{
  "n_experts": 128,
  "experts_per_token": 4,
  "d_expert": 32,
  "d_shared_expert": 64,
  "hidden_act": "squared_relu",
  "router_score": "softmax",
  "routed_scale": 2.0,
  "init_std_router": 0.00706,
  "vocab_size": 2048,
  "norm_eps": 1e-05,
  "learning_rate": 0.00694,
  "max_seq_len": 1024,
  "train_tokens": 389100000
}
Below are experts of layer 11 (counted from 0) of a mixture-of-experts language model. Rows are named router (the router's row for the expert), down (a neuron's output weights, with its number) and show model dimensions 0-127. Each number is 128 + 32 x the weight over its row's rms, rounded and kept within 0 to 255. Numbers have three digits each.
After each expert's rows: "comes before" lists some tokens at least twice as common just after its tokens as in all text. This comes from a sample of Wikipedia text that the model never trained on. Tokens count by the router's weight.

# expert 33
router:155140098096126133123135084108153190147105132153074094125182063165132110150116093108184177087138171127102114184150122112197125111135111171188117118145132154115082135135139161150150146132150112097107155130175114108157093146124179061074081090174097144077126136100167112149147136156189088135148125085135141171086112118133102157169096118118093046126135166102087144107155100121086196127198
down1:139057148145117112105080168133078124113123123121148098132168124072117098137193163121116102168103158125126080122103127151137154095102103117074127085141137103155113179108127128117070129139106178166131106111143090131213155155204093142084117158145151155077152155123128111164097162100137176153160183097064085129176093141082142110129110091139130109111170098120066162105158109088096142071047
down2:071160144133117140123095091102146107103093115176107150152117096112120139138172065102161088129159091127102109119168155085108130124107219158102135167116114135163146084180090206112147134106114089098081114143139171117159103138158144090075138160161149087161144143106148058161203125130188116148146076123174119123173160109151104130144115169126064127124052169118163134149111169093173142150178
down3:170094083129155156066122110101099150119143147106140136189112132133120177127107119113117107178119129124152170180124138061118111074112096108107065043068148114102154126107144108099073143196120127125126133054166114149115130062174121159128214105138141100111142121116118124113125091125142139191109117103148128101120075126135140063097165159172157105152145188151165154167078076129108091154174
down4:118145116199142086116165125140100147114176173135149165126121131132156127125138085097106116116149144119111105143100145173194055149108102129126124128127144085145153114097083094089120152163107122151129118157076189159167146112111156138052094149192111076149056172137139160071180092080126150127124115220118137114102162099030096143148148099169133130136126142144104124132153132090188091105079
down5:078114156141115110168165092149119171100120122103121121147183148126120153133129102084096202110136031132112151159131141119068083137161210061142178124080119127186145087146075130146142134116097124132086162102117168104139116211126107136138085143118167106113101160150144175093121129129116085127210155127109144105161143107146107191060131114088137142153109186119114108150188142099140125168125
comes before: ",", " |", " (", "\n", "'s", " B"

# expert 99
router:114163117133146139151109157100095156162136095089110105111135163094133110195111144156077112134135168174133122154087140134126131112160144044128119110146135161155136083174114127100234088136167128112119096148078158167136154136060169159157179100180107098171101138106172130171110107148081105123142110101098141069079137091097153144193109083183141161112171139152183124156083132112199114119144
down0:090198142144133132167225050097149153188119077148107115156161135078093137114121076131127171136130154120145150051124151113152211122160181128126135126140162135103090075148162126109086138161138123125130147110104134034147170136179145102166136102152104121105172125097105102072159124157154116117115184200107146100148135097122120119144119131182119143126111085135126137100110073113123119075171
down1:068168092111090123104106145208119208134110071086039125130120134082138140130122103124120146162076117112150136147083098086138145081122133155116053088148113154127179141108216136106098195121151129137151136147099138163185175085112121104140103143129108138116100217154126079144087135136077169169136103156107102129083091127098108085095204152131129136118131101127154111112131146125128154131138
down2:117157090107121154134123141139098122095088137160113149093114179039125118103142176129114131147160141177118141150088213120112167087151119092141167090089168151132163189084129160180163152097126154094141130145115153153129131152159100176126072106119113130157125175111151074135081132133212148112144160103172143118092133162029085069125131164170107171108149119147090172135120110141203114138132
down3:133103112121119181131120159112195125149091092128092074133059099122113190131159174059125080120100088162109137125122093127108093137095133171082126104084141160096108125108082183131174098103113105153092110179089094144124143128174094103161184129141103096140114110116057123193124160088098102163100112165129149169116081103096127118129120162097139092129136087184095137078163105060105099064159
down4:133126077135123128190108112160133129112139095048137197113085135129159183113124126172135190135122198100104075136103088135082150107118135106177104146101060105139138168176138109157128081077112144161158155110169161130114138198111109153068110195115160144072132139158138146125109144147124138095129154094149102187176140124170181114133151135127070170132134087086145101180096083154088118172137
comes before: " by", " to", " the", " in", "ed", " a"

# expert 81
router:130134136092163134149127170116169145168080121146127145151101141174147116136149068059169173109153138089134142082084152121109074117136161138170123146140107130121139123144138116107127107134130161065108129098183097094184184131150170065073046144195113155064077137107090102152127169126153122069149157139135111164139095134110126159154103055110137143095144145120131129165182113184153184099194
down1:130130134123178104173182143068117126149144134115144143141110141135142105166162160084126130182143135116108139103085152135118103123172149199134173153095161125141095120136043119082143117160122141156142096132112145163148132085096141094133135139189091083126146108120118042153079153122077163162046106132154155118089086169101161161126109098131107157051097168103076094190126142059086145165166
down2:141148204105104095134158155118118126060102135125118141145139124130111114087124130118127070113122089075151097133163101118166172135089117159163097134098153107147143097132153161197119103138141116130163138129094123131142166122110088137108115098069137137100178109111105108094182143074051113121156075207103147169134037130149166215119189085093130094153094120149152151071139108080185145150132
down3:135102144170183084224127104110151161112128131094098135104121193092124094068138113125079088102162112164144098087152134141119082134116153156128193128153098146142131146143111151069144108113073131107161123064133074085203074110124144149070156155059165162112127181160144167086170140123134086067122115112119108153117115080116150142146098130182072142088164104124125164102162091133124135105123
down4:103101131082122186112133103161141140071071152121163151118145147157183112100106054094152151114140114082135148125097133142158133141103076090189154175156140124069148168189132065155116163099155182122163158065168124183142144155172103128129156097141131176094209107121101107093130173125108143062155098119164170144105124173185115122142098093092085106123167129131083136112115116163157104141095
down5:135112109123099089096140077157079117101132152072135085067166161147111129109120153183104092110106121129152075168131154170126167109129084171116147087155150138144102125097123166130083167140106162171145170136080128177081137131107116153143175105122134137165149112141137255095159078133082142179168103140109137099121177150127117137083158159116115122162168070153130154125130156121082082178152
comes before: "'s", " was", ",", " is", " (", " and"

# expert 118
router:111158149119170143140131114093090122160097089097100147162108153114132078117112113137105157147157161161113102133120144136099153095145106131131127108064117153149082043157107130140228123124170111092171118102083173161140175151110185133150155108115145076132085150180122124173065116157122145132113114153094133049102147132089175090214097094152085181110137127144062096092132116160189113148136
down0:093172161130114172118084127087079150117065114163149117139116135128133100108052099157161110111131123115190079119090104167128110126133133135109086087087158175110174110097159136167090125133165127095124056179064120110098116184163092141129064099095152142111146134057082068146084125184125188120137142140129118155113159150113129096087165079094136082144167096143125130075080131096159086116145
down1:149157118151117130129116094156131093119073136133052192141075156095134119133079109198116100063156146152110089161166115116142151093203108174068101097141162105160100144063139087155120149103173126128075128167172125151162121134091154143043101153167108143120117102142108111133107127144153117082133096151111167122169087057078120125161123186083128140136066121088165121106129124086103104124094
down2:130129158117183120106184147109112123143148206108129183089158118105178186157125113121128109142097128094113118141112141134150085127202147078168160100136190187134128111145133123127154148180075195086145132129122164143140100109134153119129176095176148175188157148122182097135089117164143128116183134100200115126084154146102061098173159189178128135090114067154128134153156138107180140130099
down3:089125142124125168122139110144130199155111139099166151120118155075114053162150141076157087125148143153111132079103101138137131192134127118130051102159094135127110112127137125207188113137107131073146141072067186176143153073171162189143208122073094145141121125125111132155110131149132163093114147118163140089086185193144110127141141126134147125119135113114164059186124100139127092084162
down4:170152167065125109110168125072150085126152126127170091101129109152152153141151122110109117069143179185120142140130092094132119108078118166126114135174070126083159081076140056167129180145175143122189140155130173109160131108107116131212105152140116108129150118138118161119056040123118149091125099131118136153154098175084083158101152121111098114083066167123115145146139128203095112124161
comes before: " the", " a", " his", " to", " their", " an"

# expert 40
router:078144164123125128162104150177147081087107137164095150091119172130126079077118149098109071095096162149095120161124142100124096107069134160073092113123130154129184155060116185110149118172176145186101107091103168112118163111117168158057128125152144141112172115115129086102161093099152084131142148074080069091159102150190118188136188131133151172117122092136162116148093088132104090131173
down0:172100198081107146172143122147166136119103125116159141094146113148148158143164095090155113189136130122152164063178122083154058123192110138082105151088168137103166095171073138155107155128174124143107157124099112133130114127128152140124141133152107095157111127184125140081210118119083107122147041132136131140121181090170127136120058155109099193145166107138084045142139121167134163106155
down1:148147135211103089088138131085153194157116134156081105068122144151100182078089136123181131104111119078173171120105130092077136105106108177152172093143101125125185070157128168157098153141127138090134141156130102131108122134185130148108126120149088108093116111167203023141097166116120141122154114159111152161110100147068106073134163147164125093145144080177118132100160127088144084121118
down2:154124178133099110147118125124145109123147149134164109094164171147162084125154056091117169166193192066143129088141097102109134112131122085160131133103168094155147135123156135131202112075156136164162172136077067085149201127172133109187158169117099132186083114085109141115089141145143189137176170117111127171213092160098095121126142126130083108128144150142119145134165165124169148168107
down3:107042131079145163148110134142113180128136131155149097153147077111159125130144140120077167108132141073143094077155137128178093174149119129135115093144113167096130113103163155124119104180079078072133109109147143129095154118140098081137088123144115136116181125118125215103154082123082106132107184151132104088192130088111170200116135049144128167152083127165126092115120101143120119030167
down4:094101107151106139136130112112062096083055142153192134155126164123156044141106106171074114172147155154110089124159132142052102135100161148089106188123150094096159151150155158139128198148140138103093107102133135152129109185125112120147113093133114079094158124171191107151155156067131137131136125156098090133055161092174116092158100137181138124067066097123115176139098141089137146109155
comes before: " ", " The", " —", " S", " N", " W"

# expert 55
router:159137164116202109133156145159168192164094122177104122116136135078105131148137105067112169133115132171105126119127176148138123137135057183200125116091146164089123094133164125144187114134161158072114117131025135118141128136147168134149114079124149140150108143151107113133087198149157176134153138056101113053151162116070117079134113143162102135129124147134112134090148106158199121087169
down1:147105141141101094153098135113152077177147149125099129133093139185109149180116160085176087115173155166125144108111110141184125119182137118150159152163128108156182126124124141049142097084119160130100113090179122087107141133140092130205110161151180113169104055176144112149109149102130128126108101043161146135137093133111119099027104127079161110086148107115129082155088176166144130104074
down2:108137109170089065129168188079121114079189119111082146109132082115129149173086117104155098100108143088138200096096111096107116081162093160116065120123112098139095155120160157124147125155130145109136127164128062139121167136106131110128120052131092158043126094147089121165188126113135229165122114149124124143126117085121137128076117125122185125072130118112108063131068142133160125162166
down3:150181140158156102095112102092064149128154120135154168139117076144091121086116153101136117124115170096195154147106174073054089110091121163101112139161097151115135098112225119148127058095128179138132067142085140149152158143132167146093162090172134162115128074122123092129129151187165079137144149107084141139171141075160171143147142149163191145151123092136109077147120136123150084189134
down4:141182153074139137181103144156192074182109132174131129106142089116135134109159094183149140110109201083145141129197123072066101091121170117136162147116184151148112078153172198056105155105141174142166174119172122117108154161147114109147152160118132105129084146110173130084163086075169123160114105058146130138133151180124139148182156106122147147135134126134145092120144062143108115137153
down5:033112149149181107088120081135199160121067106141166122148129097120184135071122152154108112150115098121115084086116152153195065165120114160146116176138087161108162120098148114114111073136170135133082129132151161098136112105150130109199097065158095137114165095106129164166134102108150129122091074063146093136132151081095137139134118130156091159098133086108144130188093180154193150125115
comes before: " the", " a", " M", " S", " P", " C"

# expert 114
router:090133143139129112038139167088147096105145112125106147228099064123136100161177164213130107149147140132144096131154105096114167090154197121130134102098164144120175125047162131157086137167116102153132096113180103127154155080105163122112067151149122169118122171135121091104144141118137108148137125075110086093120157107086068156106135072177128107104128156098137085176108123123087118083160
down0:124166155112169075103121111067075108134153087126164112136130078134135099098172128128119116162114107115150128114136081219127101122128099165145100099129172135193100065034123110165096171119085113135143115122130089158139140095057175157148148129150191167102133142123111109152156205088135068123111107125182151119120120101070081102149101100155167107088117111166139117147071131087089128110160
down1:132074107132168145188127130118162145103077161144142112151116118117085131114153186089080170116133137077149109153157176139149189129141143110127155117172125113042099123127109154093122174107130111152122163137086088177100140187086102061128159126104107117108147091206089179119094164100093163097121069107161163103169143096131152089057100131127128217136084152107112147099102140116080149141135
down2:102099170126125129157196155125061125125163147127158153098120136080106126091107142149126116155092120077138151186121146128167049080100141068191145095097158120102159105108123087131059147083102109162168109164076133176134125100185100112157088131129116137114122151119086136101126112122127143123156116110062150125182147175130125188126162105159126056085103119063146073121153142132094174196154
down3:123120113126157119146125174106135116136065145139104132098149137105129143083131166126165130159161129154175130135084141110117126157163133114194084123115143091115138112100126186072148105136157126173102163131132129132165121136188179129056061051137103160173147175125120032142060133190153197166125172153094145121108121128131107159131090177136111159050188075109109130121131118108092089163126
down4:140164127144106095148131093126164118100143092102115126111092154067064128187134137128103144188112137141168131132145092077153125189150132130083174124127203116157094118160159133143107130120180131115127138128116138097170173155128147129178106142135102175210093137122128068141185106143080137196101130135164124135117122113137164120101151114084115097130152088124120158183180024039075104138136
comes before: "-", "|", "==", " S", " D", " Gen"

# expert 9
router:113148122140116134112104091106153102104096143121198121088138123103179108195161149133139142141160132127127132141188072126161140233124140128143130115098112101100120077135116042163164114056181157110159106067155073130106156106086114157155186142117114133141106095106115111145148129131040117135075153120156162131181142096165129076155094145091162117145147166098169102140158176117124156147065
down1:182121151119138099132146108079227151097140109094136139106144139101142114137117144175098119163199120070136089111104078143075113146128148120128154151116191126119148142156218168133087098164125119076151102177102071144154107129125156118077097072142140110089125124061169107094125090062114111084185144141151191151089126116144183147116159115156172121076128120161143149141118119158102085147163
down2:119114108107101093139170130131094124163109098111135134189212123155095094128074150156148134156127086078114149079069104093125093093117177139165135135138126144162168072149129125137146135097102150135089113117129124092174115143148158119059136118143063197108156158173143068139119097152169149153133121127087149155171169112129081073110144146205157119147220059084090110136126177130156125107143
down3:177165158118177186183145119112109108180115097152108153098125121130129078116141119049100150103104159155167148128120121077103178090135148116155125111172078089124150166119061149105158125217122168102139173102104155156203088153131091161170160095124151135114133097061129147105126138147117158100178103171103149097088109107193119121132090166119106159180158104136170115159147139164117100068107
down4:120132126081087115103101077168147115103103146100075059165125203166146129115124133133208124080122185133120095124165149158127153073114058107120137090134111140154083193174121105134137132114124130134133105165118028086151129133110107136163153138108157110123166116132154124121102111074145091130178123111120146160180109169061077143169199146101112182148159110138132101134155148097132106163060
down5:128103106196120091160101159114133084117149139145079165105161152159165122154118119138129086166123210109137127127165122151180138128092097176164111080185135092223141117135033091093132136125149162127073089116163130110044133116144153099125117175059118126160141146138165110141166136140126097084116119167190089173189129116144141161126104089062117115110098099132141153144148109128155095115146
comes before: "0", "1", "2", "6", "3", "4"

# expert 105
router:157169139087146129070160167134140131094169080116112139160146109095114132152161161178139094182173131098144081111169077092114171085175180127120159147101143131105156162082150123204105143140147140191142034172184089124154155101164109098114093095122146134091096146079079123126113184133137128134162132108115096085132137077147083168103135098163155132126190148127152091182123181149109116117166
down0:100117065142170134108104164226103153089096084093138108086124130124126109190167107158188140168090132099137203105107088096092144106102175123140095068103204156139150090127127166101080142203124107102079125090122121121110152139148113090153118099110156132130081101086079117099162089109089085131099121084152192114137112095090129117165167103102173121129124126109135100151155162152141136166167
down1:082136200090113112120164119094161178141137145125160095127078165131115137103193114107106158129121146085147071140120118147136125109099138168098143170171085169163111101078181155151158148196067142088077101128177185140066140137066098147083084149169135111077109160146120092142200116094135124068197132089104100132166105134141160148108147120113107077146152097111124137121134123130065126093105
down2:099142121104149086096138123135098124066151086108172143129130162121102124177118224155134126112076115145083106138123134150162101090223096106160155139134109096140087154123081123148125117104180157160154177191080135102124157118122103106146126117115097105135131150110148046126103173104138179187102157152117163146125175140095109146094147128071163114108155088208106093105165116098061169138173
down3:155139035157171174094138057107130142134134136113153123147176104117112178064114121207119137131118123155116107128110129102115039119119117084106104136111115121128069103167146159124164089124101150088163157129134122195142136178114127108133185115157160152213151113091128106152053142105076145161091109079098115083170109154106118156128137111179077159155165112121160155160136122065120109122107
down4:169120182164160073096106187145109119138152129104140179159104163168116177049147145142094120175134096073169128140120139136100109114149148125100131109184182137235147173162061112135153124123180116161122115141136130135159135162108116171162148121197185090055143074088094096139133104197128125145124106130127138120113145153139133141127099119159147093109153134107120175173121100046135105117114
comes before: "-", "|", " S", " D", " B", " F"

# expert 74
router:134136134095070158060118155081194120063131154148101119099088124127091101205162102144156116069128166109136155158118174104101088114130147154177151125180180103156129096150123163072096133149130151085176160110120123139162099165124122145080159074195092169119119153195121122138140153124138111126139159134068153138100120170167132115116117072161143087123083067117174085110158129136136063128167
down1:125107151097132048117179099112123123111164188112151129182112188147130139117181175120060137167113122104078166080180122150102149117126151104115067111169130056166203172144120151173083119119150187139146145099155126196104143109143134112103102050123102127150120164153148144165118124122092133124195110112116141119147119142102139097147107093103126121144102150124111053166173102142060113136082
down2:130153118121097090180076109168123102081131194072176140125124135137126138182178141103144126113128184151159050128149127124083132124134129125159125123088147184132149123089136123127143156119089211173107094145099076165120213140124095136117143111106153154131158163113102107148087099130106156075086138143124097106084113146159102121101187099176152192100179124105061083130138145157067186113100
down3:090080110157156111191119105141106127070136098132163075103153149127138134182172139110143078142189165130072160139166130065106079072165162148209181134144168112186095117129082148133159137090107161147148112117119180134136111110104102156138126133127128123161068128044103134151102109163176118133082103095146162116124116107132090139064098091168121137080148091087123111119122159194106097151170
down4:107125098147091123142112178079132112125118126161087159133053132157106102178155094082150128156098187188143139149150144109116113098160156204173195129124081133140179181157144142154105144128169134125104093151093104152176142142118130166117182124168095152182120121104100091155168149113139117097076151144154146076101094151160154143101159040148102131107155098135140168126187150104096110215160
down5:137079174134202148120098104079124099195092175147151173136190105174123202160148142186191094107127163130122110073147105131058152103152150160119081157180173139145119186119103158117121136137142128125097163086127147121155120134127123117118135178193121101136149144137096175168174108219166090105123123128127117193132139131109184148122124119116119144151068142183143072122149105098121127109140
comes before: ",", " of", " and", ".", " in", " were"

# expert 37
router:187088109100102141103146175098067143077091159159097120114124110122125089121102142170165152047177168142137158146122126138077093121193170123141143140161142161106140109130155152162135118164193112131138151102121072129145127221134079137079146110126085133157108160121133120193133098090153131152124148117143153168060125203146140106135138059091163083114088085100138138153182146118116171088091
down0:167128070152142117142114101103182133109110164071076119159161154152091107110161121120137140160106126164073140064147088130138192101120140176117097078203175175215169127160106102108077126139146053121162147090174155143118141145145063139080148053090087096125135151155097122133132085199098117104157171127149129120155118146132113096151099155147140158154108141134144125142110167140084082133157
down1:162154158160112124151140154139139127154095087141113136099116155103168120117112137105039152047154153114098117118135150111155103137099162179114191160145138129164159120189141170048103089150078141162156133149147128127172122190092159132157142071136147084140151136103099127182118114090169128117081169172109104129137113137139178125188173115149149083053134136145112077166167183118114188072114
down2:068114108090148133137167082117158128117138109129121052142205179207133097155123115135150119107103080113136147176106124118190115178141178198062093096197104199161125152158107137100112090165142161088139137118162111133120106150122150170129208118104112170103164133160168124146134113122162149087101159104146128119167132122133128134160100179141106107153171155066164115186167123133119148167101
down3:137188135098163145174139090136131111130093139087155091101122150104205114101131128102155104112126075141140087161184093141110148085100145139100126160108124143152107160129160123167094125159106153184126108068163151132169100138149130132098128191104091168110168134145117097187170153153137111110141137145163089124099056113137079147208110153142140185136097158123217136126099129165128124191229
down4:145127118123104071114083104078150137182142125178085143105102130110145117108120123123120144091103174118145106112082136092105146216146107089199164159130084101155168139111094185146087146152121090115078095074144095099189148172135153113115120125146129123161087164122113124085140120129142172171141174112085069185112121112121165112067058051153169161101144167124094117137142142070159156110166
comes before: "i", "a", ",", " (", "k", "\n"

# expert 112
router:137124154192122088154097131163167138101143130170107097143124127086079102070182154130133095086156123163061159202188155113117162106070163102084110108121126105188097149163131159119081105123119141131081130061081151093157173160089125134089128101171161164146173124088124108163196128098141096110070114084127103128140071133117113171128124081137126169142120097140148134109175089098156141067158
down0:168202141122136145151074127133138106070163130133154127123146122173201155148098165130081173160151162097130160070091152102106179171179117158109123209108124179176162160131162104152132071136155193081136137138128111140150138106120165104142191108102125172200119126156106098090133120131148150120110095110099068129163189105154165085119139109169134140106163154115064137133132113086185158099122
down1:130143101129163125160163094141144168154075094102117105106096120169174134067132090153157123192119091112090155093124140169118166111098091144124128141139146187129108122110163167093145142157109117174092066102135097081089145116153084090152139069110114121124113160235125165075172093128127121137057146145147079148115155109160062121115103097106094164105117126157124128056060175154098148094105
down2:119113139111113169112174113153132187140101133127170109111120069099126131131151153105117148133157113140194164143132087165141130076171147146127160110058087093162124119188048107170143172156116083138150127100187132131158067096096098161131102148126140114114171112122162101071145096077053028198111083144108173091075139157112151129117144145149067160116119154136128142134163130110146101153104
down3:127085187141133148145091086147132113151146131089165119160155123128137154133166120148114093076124140126151081148132146125101072063094167130121136080082116178140136135180150072086134176082170097108164087125089163167176123103104124115151106122182137135122102076131170194147104169100185148162122040134107148092082162058112127135117119146139083133108176038076130120161126107141123126155098
down4:127080088136164075050159148084124118115114188121144131150134145152156135142150137109116060097125131096101072162183143170100150138170093128174138126146092107104120128182096201110124090130156090085047167101144146087164128122115128104165148048170151134084123139160126113157095149123098108162188151076137121122198106139111072111131102110153145180138127145157170155091106098078168132094113
comes before: " |", " |\n", "otes", "%", "|---|---|---|---", ";"

# expert 29
router:118143177176169163075153147190173089206184152118103117091119181121115100191112100149110134155118171130105151148097121098083111101091128183137145133083121147074142141081108163128186144157186154140113159203095127152079134119115141122122067090132168105054168097108110129135129128092148169133104143158133145063113171115125082134170104150105175120148157131120159108100169116100157091083148
down1:106136181116081143183105095145164139113002111117135135134168120163131159172132078096126118127137161128144132074067140111167096109097079153124156127120149207169148184160112122113134131145158149171104130178155145093173091089142141162160113159128103136099063077183126157115143096081139102113150166102136081127101162057121144163130144128117096125099158135152127159171145173194168125137139
down2:127133114132113132146121170139156156110137048116108155137083106134134111109157141105132169140124144104128120121140099141164108109134161111148124107099124153115145105159124211133220109127135159133108174130108093124069077129222165131061105150125096140124162183123138058156146101155128150099118078175137153111143136082140027112119136140040150093112167126172083120172146092115149122070185
down3:107143094089120114146116139170169112169079154179124107076102118131120151179091068100128060137131142166105173118167145146104120126150133134137096105168177128159137159146105178157151099166110157146086159132140157113115150104130147058131143092120204153196097108138190061094154110086055089133075130082087162139143162062151120107115108082140173149080127094132159122178168120102102100128110
down4:104130151094138112088155106128132144080085121169129135121088129134129103129138119096135097189130112123147197097125103114112159145139134170139058092140113167143129103095087121116066101129126190120087096135158139132136096162153069182128153145155120097155182082157120109068084061082143139043150123140151140168078160176105143131093067060119172037122132089119167109139157114125090154091126
down5:110152143121178109155125130128131153142110156191141119120135131113117135144164078125157156138159143131187135111170140146146111128101153114172172128125154131174175201142179138139187142123139082184086127133120115130095096075120129126120095139070067140128084117108140187103072077128185159073166140142143088145155092138117168145161100120219146124115100143046142178083139160163196087086093
comes before: " ", " M", " S", " —", " N", " D"

# expert 100
router:150111122095156150149067147066105123120106105157112153082162143156156095142048122128157081134101140151100130134152117142065150121090164115130132168159125170167155110149104148121139162071088082043093154203169142127173130103152095103106146123157115148086058164134190124147082133206141096115138132190170100148098120123174149118120123157108154108085085127121144142155091077164135181090118
down1:133082142120161114159139118147134082133145069115157148168122168131116100072150147110092100163131110164182086152127205121066130195144076170074116138147128093064168141105125146087142076049161181137104088163085117137104131123128136138138143111143045095145138096119165144103134084124135131119062125135106176108170118135118167147172099122097112159138131114156144107155112095125149074195054
down2:091113103091093147093209131148134106124117175182152126153113139136121017154102077140174141137185150131149151133202082135133132113142114178179142127137142121115080168119148111152116167121132147113114147059168150111108129179105144147102128150140108132180095187094138099163075153103163143108137133126082114100096061155141111130120113143136113081135139074166148043161127148142146161199089
down3:151098186106112155184071104173167127120170159142137072132110162133160120115106114108085092112126114128146097091114135100145128126102099089119104141059102132170141157129123177075113197155130105147107108093124165160151165111088189149130175135101157095134128156164116100175145139098083082119123177095095167132136144078124134156087144167114126134049176201126057105208089100165131108145154
down4:115122129133117129185131146149114161110152153173140143086141152125147140125079123102191166163115122163154122153067099096102132082132120176165144162124105119169132119147085183153085096084091141127149092028043144144174176117142169103082173140167152078164184147129090114103161166180126104108150123149135113123127141142077079077186130102110156114121085108096136134057085109129129099180146
down5:103160154150146124128210162134133173156123110115123144178113147159124147093135127123108105176157125080138168105217106117132121132134106084124088191107129174067118173208122110166036107107166135132140149133096162095119077150102141158097121144110100157190129107107150183159102155098167129166114154165141110062143095132119085131150090156137123085193129137176103144151126129135114201177110
comes before: ",", " (", " |", "er", "\n", "son"

# expert 104
router:158148163116082122091128190064168161070101152165103146169087132140070088185170143166176115130126207116149119127109132103087122108153157181187146105190129080125166138131105157106145110163147168132170105144119107109149108188101087155143144128233085138144135166130146115156119167124088082131150142123109150099105103158131123119201092109116149109117108087109108110117157187140120077131093
down1:158131137126093114101097064067141112172114145115135157213163164124165118067118109139122105163113171153108131108078181110146106119148145146121141108200119106141123092132122112142106201145054126119165162181129082143111133112147132086127100172149121168168145162172085095130103130143153077139188112180125153103158137118102094143089138082077197189129095151136116110089069098159128061126130
down2:128100129125148134131095132037120175128157108112037170120058132117117161157155121128154082093164156081131102143176130139154078089159139194149155113177138135128148112221106145095121106094133195153111090075106124113103109156129132139114141144130079122148143143109170106167170197078149118135097151164157143199084099119124094101139081122162094071116115122114152097151128154132095145136068
down3:137101147098092110098101137118113162150089158113085090143163080148125165116081086123181143106106074206135116145135097067159155155115067119156141127083075152078169177108171196116144090178094096081087157143157117144070109148157101128124143077135134189146089109151099104160161099097100113055102136116157129116107102175115075124115180127093145144119098132093127140142155145163131149089198
down4:171123129173165127143121111139070139108166141140132111132160166141127153165187171108173143137123139090147171130190130128079253082107099134136112119077154110150100139160149153152095146178159184122137119098143069163152138149118113128094169142154174151086090114159121148140122141142158162126149154128124110089045095122141092121099181106155058064112150092133152139086131098142109080198134
down5:103106103123098087164072100183075130127173151143102124118115132123125133094189155147149115152130142092082132153129069122140128156178135121088109141133125133172124156098167154052131211110138154119089195136107137153121117065096168136097152062125139101139137130139071046128133110132070169151129141113118149133158146121084163172090080149098116140133089135108053068149163084134139085197108
comes before: ",", " of", " and", " in", ".", " to"

# expert 42
router:155179120183159105105126175148175186177078145154129088148102150080077150064140075129149143086131109094123149131108186084108095096056117107079162096144177093161159106129118138113069104144119101120073183134186100132127133144150140130149162106182102087105081165113169124160155133063144128104095146125158104065085088094108138160140143124147135211120171144114100129145145132097114131098141
down0:155121122133135180135104108095134142102158145175199132115150092087098084088176093148174083152125127083098170115129104105028170140123153143173090064082183119130102118111136170150118049099125155166074092135156021151114129102142177124152157118142144084123104163128161140128112117124166136135122207092116158128119107141138141114058113092114106114156156109131192117111163126112113107129110
down1:092063152159103144144112110168076132108072144124132110142118119174087122102127148097136055157175158104131076129162113081155148101117159138145134125131103174158122124110074113105078119153153085173117094104168144119193158056128076111140135135154103095037138082150102094125144117112085123131069070145136075140141170122122096199097125132145082080139204136141155089113074151138154144138135
down2:148124143137093130113137094161107131164119175165100134091108082139132098160201150160148103103100114121103196090142162120088162109170101139136126077164169052168175125143093129134126125139142134115099156113111123136114145100103132145127145099115227149090090109111087126094168132120102080114048163110101148136193083109145169067085119090114106073072099086133136125187116101129142069102070
down3:169129138149082088137112117079105141176156140066091124139099114133100095138089118117135190144136111143151140218110130106097145122097073108053149132096104142129123158118114101119160157061065176168084124071131149120160129042142146130161125099087068145088117123153147190142188176147115142163164078150110153112097114070122164104111124115159117093156200150117112128131156132166075120107109
down4:172129124135116160115147075147105153131085114095140111101140166142137104151129163125077144164141122118100114102118088095078120122169164172148152149006102158129089121129080067176140128092135139071154144116117156139090116153135083145139156150146101141155146133177182117105097123114149120183134145184105136082160116141074080146126097135110148156196106186060233127141119074148153114120122
comes before: " |", ":", " of", " \"", "s", "ed"

# expert 54
router:136153142192084172148094177164121091138114081117124136158124104131125114172101154152144095157136079131172132091150135113151095164098142167178168127167122141160121158168165055213098121164119159136154076091158102101116139127160121110175171156171148132165149162096111118156140154199039133137131145165185147136152085114086112087148091105093122121133164143150098108190065122099173096092134
down0:113157100118139135127152147072123156124119128138130097156056139056071119109078176138140164124106068083175112131159118136118139129070186118118127127189174146105155138162123134117155062119104076142041156177149137061084132099083098101147063133119139134105159195149146177165122130097127130137182149148163129088071138130133144088140139090111104089091118192102158158145142165168112158128119
down1:100090127096118082192124125089212128134141097130144090148099167118102104145097156141121039113121110125074196142183173062174053135110086104076135162154124115118133101117146139143130172130087174105101186099120115132186149155154082106141111170126164137115128167112132113160098133093155104139156039180154136114183099078126144098156128149113151132138180107120087113103096151090133108130148
down2:094162109147115174144105116190120103094135111064086126134081069084114129171175136175191128112134165144088115116153133160079112060130191155165062135091114149132137130109112112077145119111118141155140183116124084127145137112129110137144115111032162094156155062133200187075089139121106140148093168103117142151098156105157140099116164113124073122163123159135151154132122151162183111123062
down3:090172125091092140169103138128071182130143185148155151085144097123118147187117128180087146115115120114135072130119095125199137116084150103169097109197057126091078124121147080133104141209114095149095130111070096102136125121164155172101064134161142142191174155133147081103180103120121148100134138163127180139108168107129169101128104136149089133067135089127117155155126083122157065101131
down4:090143109127086164111110103118168079101181059166141099110127099157144078148081123132117176133236161126102147151139084103131133118149128104123098127187148095136117186075173152153188117145119161084136068089111076145111176101091166127152153132126081113155043122185110158118113081134180108129129133166124163134122136145134148131142169095089102163142136144101136177125197166096151167125143
comes before: ".", "0", "9", "8", "6", "7"